Weights of a small mixture-of-experts language model, trained from scratch on English Wikipedia: 6249 steps.
Below are experts of layer 9 (counted from 0) of a mixture-of-experts language model. Rows are named router (the router's row for the expert), up (a neuron's input weights, with its number), down (a neuron's output weights, with its number) and show model dimensions 0-255. Each number is 128 + 32 x the weight over its row's rms, rounded and kept within 0 to 255. Numbers have three digits each.
After each expert's rows: "comes after" lists some tokens at least twice as common just before its tokens as in all text. This comes from a sample of Wikipedia text that the model never trained on. Tokens count by the router's weight.

# expert 10
router:115130073113139079176155146161158139127113139125105135129116070141096147178170108149129101109109121103167142154091153198160098156166097118050111205079157096130125049132129144127101192166079114066140119131113105154165089145137066114097090166083084139101149136170151162148073186107111073151151158135138120125122122131127075156119141143132110127132127083121152151090179114121152093130126154121108180166154103077086120114186152134133138066151147176143152098133137103143173165173111161124099079165074128094174108154146139144183184125100131166126120156144114110159159179127076078128098115087127111119141108056190127096139094087128114149072121150134113163160147170127178116094085138194112112146152097074040104136106133157128140157124169136148167118168152132106046137068190179
up0:220129057184156189119136154156134122107073134175068093155140138086123125151174066143098081130201145094129109128119134157124147137106122106135161170158145098134192098111130120126115147135152040114106138117098152128159112095110093168118179134130134134101195117181099087105050125124127115153124137131124067115130096136154049126143195122108131188139099152063090181068107118141142055132111146115128151102109090185070085131110116127154078119115119158118077159139136159100100180111156099108180149117098084135165172185111132112174103156115062121130106123124153127171127081162117145135108157151179118105080161124110157146125155154139118147074149160132092083118152146058086104158134095123150126184156135139097144111117168213171120159132101116108112109181155149137126053150151104
down0:133155129164096105170108135173142109135166113190107192086145125154144152101131066113142072123139156107136105064097150139153145115148073113168206088163098127112163189129106138086106212114143104110065113163122160133077210122115115066138101096128080162119161126124130113181117152180109114133096086121167167119096131142128120137111135109133141086092128136116151075072141101106164142152108091177159139111126118161090165170118112198191088130182123130144098126132133070080093135167140097165153134161095128144058146134109132133163111159110097145186109176112102094115083134171139130123183179130049111153075124151098131147138088169101100156179126158124099107113055109152081110113126224104101136156133154035127102126157188147154114142149126107138056123132098163144129135130103151
comes after: " of", " in", ".", " to", ",", " on"

# expert 5
router:113125119129159097120117098128112112099141159156090061147127108194107127137141110142120123133203027111178130082106142182191090102135214111106083141090167118140105103161141145174132113175121129133100149146114179149155143134125106122099087159108100111186165124107147166125102168110098105156131133117186095161170127178135128173152150153092145118161122116109143129117138113134125067165023136075120157121167133123078122120180102128116128072121142159167126137107088097129075134118063114106198079136089144107143093144143160172139152122153063123160105063159163143145128130118093143090074144135134102133090168083141105126050180178134156181063097113092126111149104165100176095125117179186137085111131101110114066143088171173085120133142149120108198126094202133131115138119175140
up1:112143092137086145126099098150149088151103173177095117107161124133171105134131104155160130188141120170108188132189148130165107128144167139127095174160154098107155115147040167156097141198134121144119127142145134116151159158165123137093134167086147147155152125130104112089106147142143117111087099053149136126090151078116134123182087164113215102144119118056139077133126099141153098102115092111132089149113177129126119147157168159151130157155079159201123093120099134111164125121100132140126065132071126168085155082117151107110119105142102111145174125171117109161064099114111151110081168096103125102071141069086132136126126163122159185142069157179137148084147177163131085168094120145192150117111112111014105212048212157112150137106124129080137064139123134119077128149109131
down1:166184077132114100123139111124155131101099105124112099159075108167110157096184115180125094092087186096189061149166127097108129123099098144171115116207071119126084107145151128100116162106099177097173103102129144127116082180131176067167154097163185114160108132062156128118153152182147181133111092138127150117148135168087140066156098060125117130101101135151103092160102087121127105150119107152151152087156112166055138156108096104116162086185145122149148095177104179102239127095133157106125133176104061082124138113097098141095115118104147056174094116140146121094112143187125156103129153088094119169108117146127114068157135125184144143117076121113153089165142192159138130093139135128079151121153147145157144149114137133111157192187144103096126110098141180151197100128085138
comes after: " |", " of", "-", ":", " (", "|"

# expert 9
router:097090119103081082139168142123145163117125162118147097155217084189129135113159123110063121162184127137119172126054129156167091096178143092084130163079146103166081100125122139139095151151131138114129173152173126114118072198136142183119108133141106180150183139155124165179079094130086131189117073121168153115179138127140137151114167207087112120136085077100151151111047116131123118118133140043121108100145098072087173125091173153074154094118146114203116095083149137121137148163104159121160146121088145095134116126084099170146099141128139151139105171174142096115118101123105083101082110142164086117102133153124079136125060158119108127149100097127142157116110194068133139078122108158125116095135109171091127126120130157097132178141218119124182099144177136151095136067181112
up1:127158142126139139101157060099178116095112096154147113099157056118102179155144170121067059166140177142145123114064202128177066111163115094134135194092112146093109110173103140098148094134159078189118149183140134121134107199102158171105106172092152139155187102195179148133126128135145112146063108118217198128108154136154132133134154178064099126143086139075148088113150130093130105085141078112092099120163105101088096150053152130156076119138100113146129173103102135118153174179053137100110109119159104120137141135132100153138110154115100091120138152137125111109139131138086105161094113215135081131092096151115187130171107132112139140204134095125148097115116156119141136193140153105059105112181146159127111087093165102118080097148174115111172155128148147114138135118162118
down1:105117101127165169101123120139158162156138089124115113198131163149073129151150085120104173103093171108067151154124135128191142116131183134100187095093116133098103117101096096146061138090131119186175154142103124091121059142087134084165108140101116188097178105117158202164141139100139083113102056108171104131169105122093164139121103109196126143152096105162100190103121095128102147116123165121094125108113145158173116070136138166168146077189072118129156125114074162158162139122130119087092162075176128165118133082109206155127120135169152070062101153088130114104159137179146139114127100150132121141171136070152138115166136093171164133070178158175110118112128158091141088118211148081095120145216097083159123174155106078114094110134131126123109164115112100166148183109128115
comes after: " ", "-", " (", " p", " c", " con"

# expert 24
router:137039096136139152142142120117125117107122113156123112143114092138125142153150125122088098123159094186130157168060150144104074101172167073127122213108143115111113125141141157139120156147136134141084091154167174137146135137138118141101113158101109172166186119097093168156135129174074104106123112122112142096159108186133094145177124126066102154033154109128165143089173133099116117085072139116105205079200133136086179124089117163141226082138139192135123112095107107151136158145131081103186127081105103137163145159146113114137169095104074107150147118142176090229172111071100123152078128132157068135082141119113158119150083166137132154112080117135139146136084155073150123103087185115098051110151134134093099099151169195134136110131147120121169079145121146092147138156110183
up0:169149177155148177100128149111190140083167150163169121138139057070157136124162120116108155147162162105173115153180130093158109125082115164127154099087066107075134137163159093126119204191174144120111173129138115146122150176136131128090070138127133148142151154112132097125094106092113138112064151073165166130129198150148106108170114142060126068177132118095121148121112097129099101066056077115129158134144133114110118121140167134203177134168092167086156050101058160087086149145149143139149125109188013133144117141108092120116062129165142130128183152113149117089119128154197146082088122097191082110126189105152110104103125115100088144077100102120147153101138150113103161137109118120166188115135103158106167090104178079135114111141124107121128103147136124109162132164093110
down0:076029137119105126148100160111157121206078158172104121098104138073171152116062130118105133107135160101097049108091100160088112179116181140115193171128137144133085116099077157127086124127125165164131089189098151128171180099099150054124056121073126111108096172138136137118121125077132156153071101113139109108070185156153141145093124141111157063136124143065125130151110152138159137144142075136097073108107107168132158165174094137118188143111147142146122127188136196112109112117116163154165127137085172116124125117154094139153171169177096192083119078183151153110133103135128155118150094128162104057164144174162100180131144161133160129132174177103120049162139180135105109086149136159156140099149116102110166114131108122133143099137104103128136125147163182074111107151085085
comes after: " the", " a", " The", " S", "The", " b"

# expert 4
router:118149215087188160105161107167150180065100143144150086153088121174105196149165116158087072182125096104140149148101143177123130116132120140061138153108149080080120125090129150104105149127109096105082121083125126149124128150160129141097076243109119121114109109123132190168094132082057093189123160085091114111188126119137138149094158149141103128118114122158125128079107115122155120101099106114128119097127074132085174106113154089141185093137119126179106088139090069137132158161112196136143136159097139101152130139178246182132136134120109155124107178129118134110092137085105106130148068129118168123116135102105131171148106175092191170108138076078136132146135187064116150086129109174041131133117121094086146130101134130082176144146122129108154136171176119111097169116142143
up8:148180149069206116135141150164128150083114136124138122092114153177073133125150150135099119147119181172129149111132136090134133089055121129187121186157151139120135150062115126083096093163066102173117084166101124155138184134120161096122137128096159117120132135191126135150132199157115131123116102141143155078161125150087116124108172120128240124154145151120124168165085058150094146150102070179088117135084153142103169126115113190128119131092148142125151092083104123137105170105058172086184132121144155125102089170164150124146081144128107062045174119137194158133077155134090076142083147162103163119127157119090111151164095133107112145097140188127182134088108141143094064129124120143152156083111053130134105113083170086084098093107108167096146131107150111191133149081103133
down8:108117099133111178148142116182088168134111190123128126134144179084125117156154120147074142078127170127206166198113117130111145117114124131157163143119150049120085130066143138087147131088116148148077106145083106093140124141123085168145111122104112145077109105090175108146160130161085115106150097122097135122141142136046125095132089082149172122119131157196113159123106125159162156046133147075113179144164138134096093081127090118126124108091099084134134120135215157186108105191098153125110154141110152138131123145161058098121100171119171119125163162180110063155171125188165089142150065107146115136131135139050090129150175076082102154156161177124172101126146156141113057121096079123144168138126168126112134112179100156149113126137098092237080114162103120126085118159162125
comes after: ",", ".", " the", " The", " which", " that"

# expert 13
router:129137154165123111118157072174090139096147169193179108132095135146111161137117118181088101127145129129147165085132122154098080139133197081104063188084167103103096124143144190170128132136090083116063166122145172143152139142141119140115093105054130162155165146111080135165098130115133088143115141111132078123221119162167085133139138159117114137098142102132134172108179074106106079122087153096118150055144111152135133111116093112103147086103140158122127115095120104122088140124102176065175093109139126131170132186105184145099126134099139128142122125152184129179110127101082093106098128104126086131067191114111155167144107182083206182100106131140175124196104140101164109139097171139093091113154120096111057106067180161151189118119170135112155080135170178122125205099126154
up1:109081082128103145080175093166118080181189108160094087155152144115102120096146130123122099128127142227134151149118088128130134134110154111137122136108123141085122128139129087134139125094075181125128145113151150148125120181142117115149126129127116130193144130077139075114137151178161164104115038142149153159106184154174099153151153161145112130160097075112118110161190088131099150113101152133058151144095160093112169188140104101152108178173140184140099101070070090130151149070085122097093085111143145141159135126156168083125123149073135062173100148101136090104126105132096155080199125146109116108148179101139130158064178185109131121125110159125153110140086206106116117143129125086202141156125082095158153086127048134111098098097178080142120126198131162150067171140167173
down1:123093110100129170110118153100182190143143144130145148125180197124122139149134159103088095112167101111137093116139132176126107157202114141128124127100149127133139190145119106145096096143139085113075152139120103115064054134141127087086175168122095075081137125137078153166159140136152138143150168183110135184083081061103095124132094135128188149117195174132084094112121100114135091149126081111132157081107130127154158138133165120084096119125134095157158118161145098140161129167152114136135148068093101115105090147153127093137104099178124117158144075080115092147061115148178101103155074131116073061189074148119118170161091073108144110131155101121126134105203137135103048128157125130157194071091135190126171170096167129091100197146103125090128122133162136192148108112221138
comes after: " |", ",", " and", " to", " was", ":"

# expert 3
router:100140074094103164171165128130190158141097134120184087193128107161130163131134132148112073117173130126159156165073118131130098093139120119109110145085123098105097060121131172107108195160114106113161126111138161144138101184157126171136135130091099109142154098105097123138070163074118134089112140104163119096168142130191105128212141174130071147121097109082147143054084071115083079093113160101144153091120100130113156153117156154109160083150156152189118090121113126140159135174080132112128086116165075113162108174136149174152121141065130173123116176165102096133146127125091096106107094157199062134119150098148154164158030148129116139098106090135178175119078158114166115106085116146122154087183104125133098114093206152132153191163147070112141082188180153102171152130145128
up1:153167116138109128126125160183189158093160120134172142133073141140141150136134132157145159100111124155150153197083080068189139102082115165116075144102147077192120122112126138113160144161126071066164117156093135134078088132141147167165077149082129089153198124077136146164101095114132172151123133090126144072183096136104102127142178100172114134104072212134143159118061137079146079112131134122117122075128125152068112121082161147072207099131157111196138064095130203081171117163119124132151148129135133114129104097128123140120148177146058155126127071130154073156156156078139124110141144105173114074087124096149140137155148113088114118076085163126151121148081121079110088141149080118186140166143127154114196132123168143092094153132116104174096129145141160094098087096176116
down1:156105151129140175124125136109129131202145183125141119154103167112136118044106159123127138099133091132157171138151168135146178170110095120165144089103123157080192102130061111122144148198148116142079095120175132152163127122136095159174139136078096102094149121134155151119051181097145090148110121147108116181125138169110127172144115114125107119088131156090153133101124073145131223114147111109115075088143203121106109144105157105095134127148129167095167171100099215179157155120128084162064095177127161148075100083095092206107137129115134162117140111157111099135119061207085104094109110138130107140118132126112141134099114113125159116159137230153137145108127155114137166135048140122124086107086066174124033099148075109146117075098117123082157156101120108131174131148147117
comes after: " ", " (", "-", " \"", " an", "=="

# expert 25
router:101148119155153106109148104157159158146108172206138171134139123116088143092115131165144113162143126136143146104101132090186091121087121052105129186103140126090054101127150171140092129166098140105137175167178133145138119146129117147110128140096079174150131154078095121148082120119098123168178112107156122078137128155159114104142151134122147133120137122117204139118123059148080104172109178080151176120151035130112135110095131082063112109109141210140108104080087113083122097128112181049151103166080208110151080201115161113118122116117045151124110161166075127158142099130117039074088128112137087168078152127148112156105149162147197139116126119137150159171119158135140111108093164121123108120131108076091111152105199170134163181118181103141149124155138100149182150096154100
up1:101113122089096149208133135089137078196096122104158063130067133165115133142130152113125061127160135079114121184149146100182153127177105106130130104115112131131060116135199165128149105193124060097080148153121217126144136124122144090087153118152142128145147160101126118099107161135143204109074137148093115105050155172096121107124149129061143165140082137154125148115130109173128087114113133110090157108208093130146101161066135089105147118186086134107079148116123152192180102121121157127095152108135186119199107133139150133122154152131115153138117145179133130168130101159089108176136096112123102181165121123099147158118103171196115135138096117115171081202119121114107130096084166119185130074171087102100088158166092144153083130147110067119162136080105132087149152058151114
down1:134056097110026084128140099141156083129067079097123135181156148115128161168113170090162138142104094147129095117098082115092136164179158128087118133108144127101166133156111099151114116140089188137197110048047094176136148113131124138112078108170127152108132115149120112164076150091060161159132155130125085127102083135198135108087106155141158059114139116099100135167115129129145128119181083135121086148165092089116158173133185115123135178123121135140143167158111149134130119117202091099161143126126126154212150173152152145154144074200129137111089174091101111134123126127189095079114162166136134109140189096136146090110122115143115196127186124102147172104168097131082088163160095128132154182095107178189123104122086117052095142118135144136119089104193147120148137148138102
comes after: " |", ",", " (", ":", " in", "|"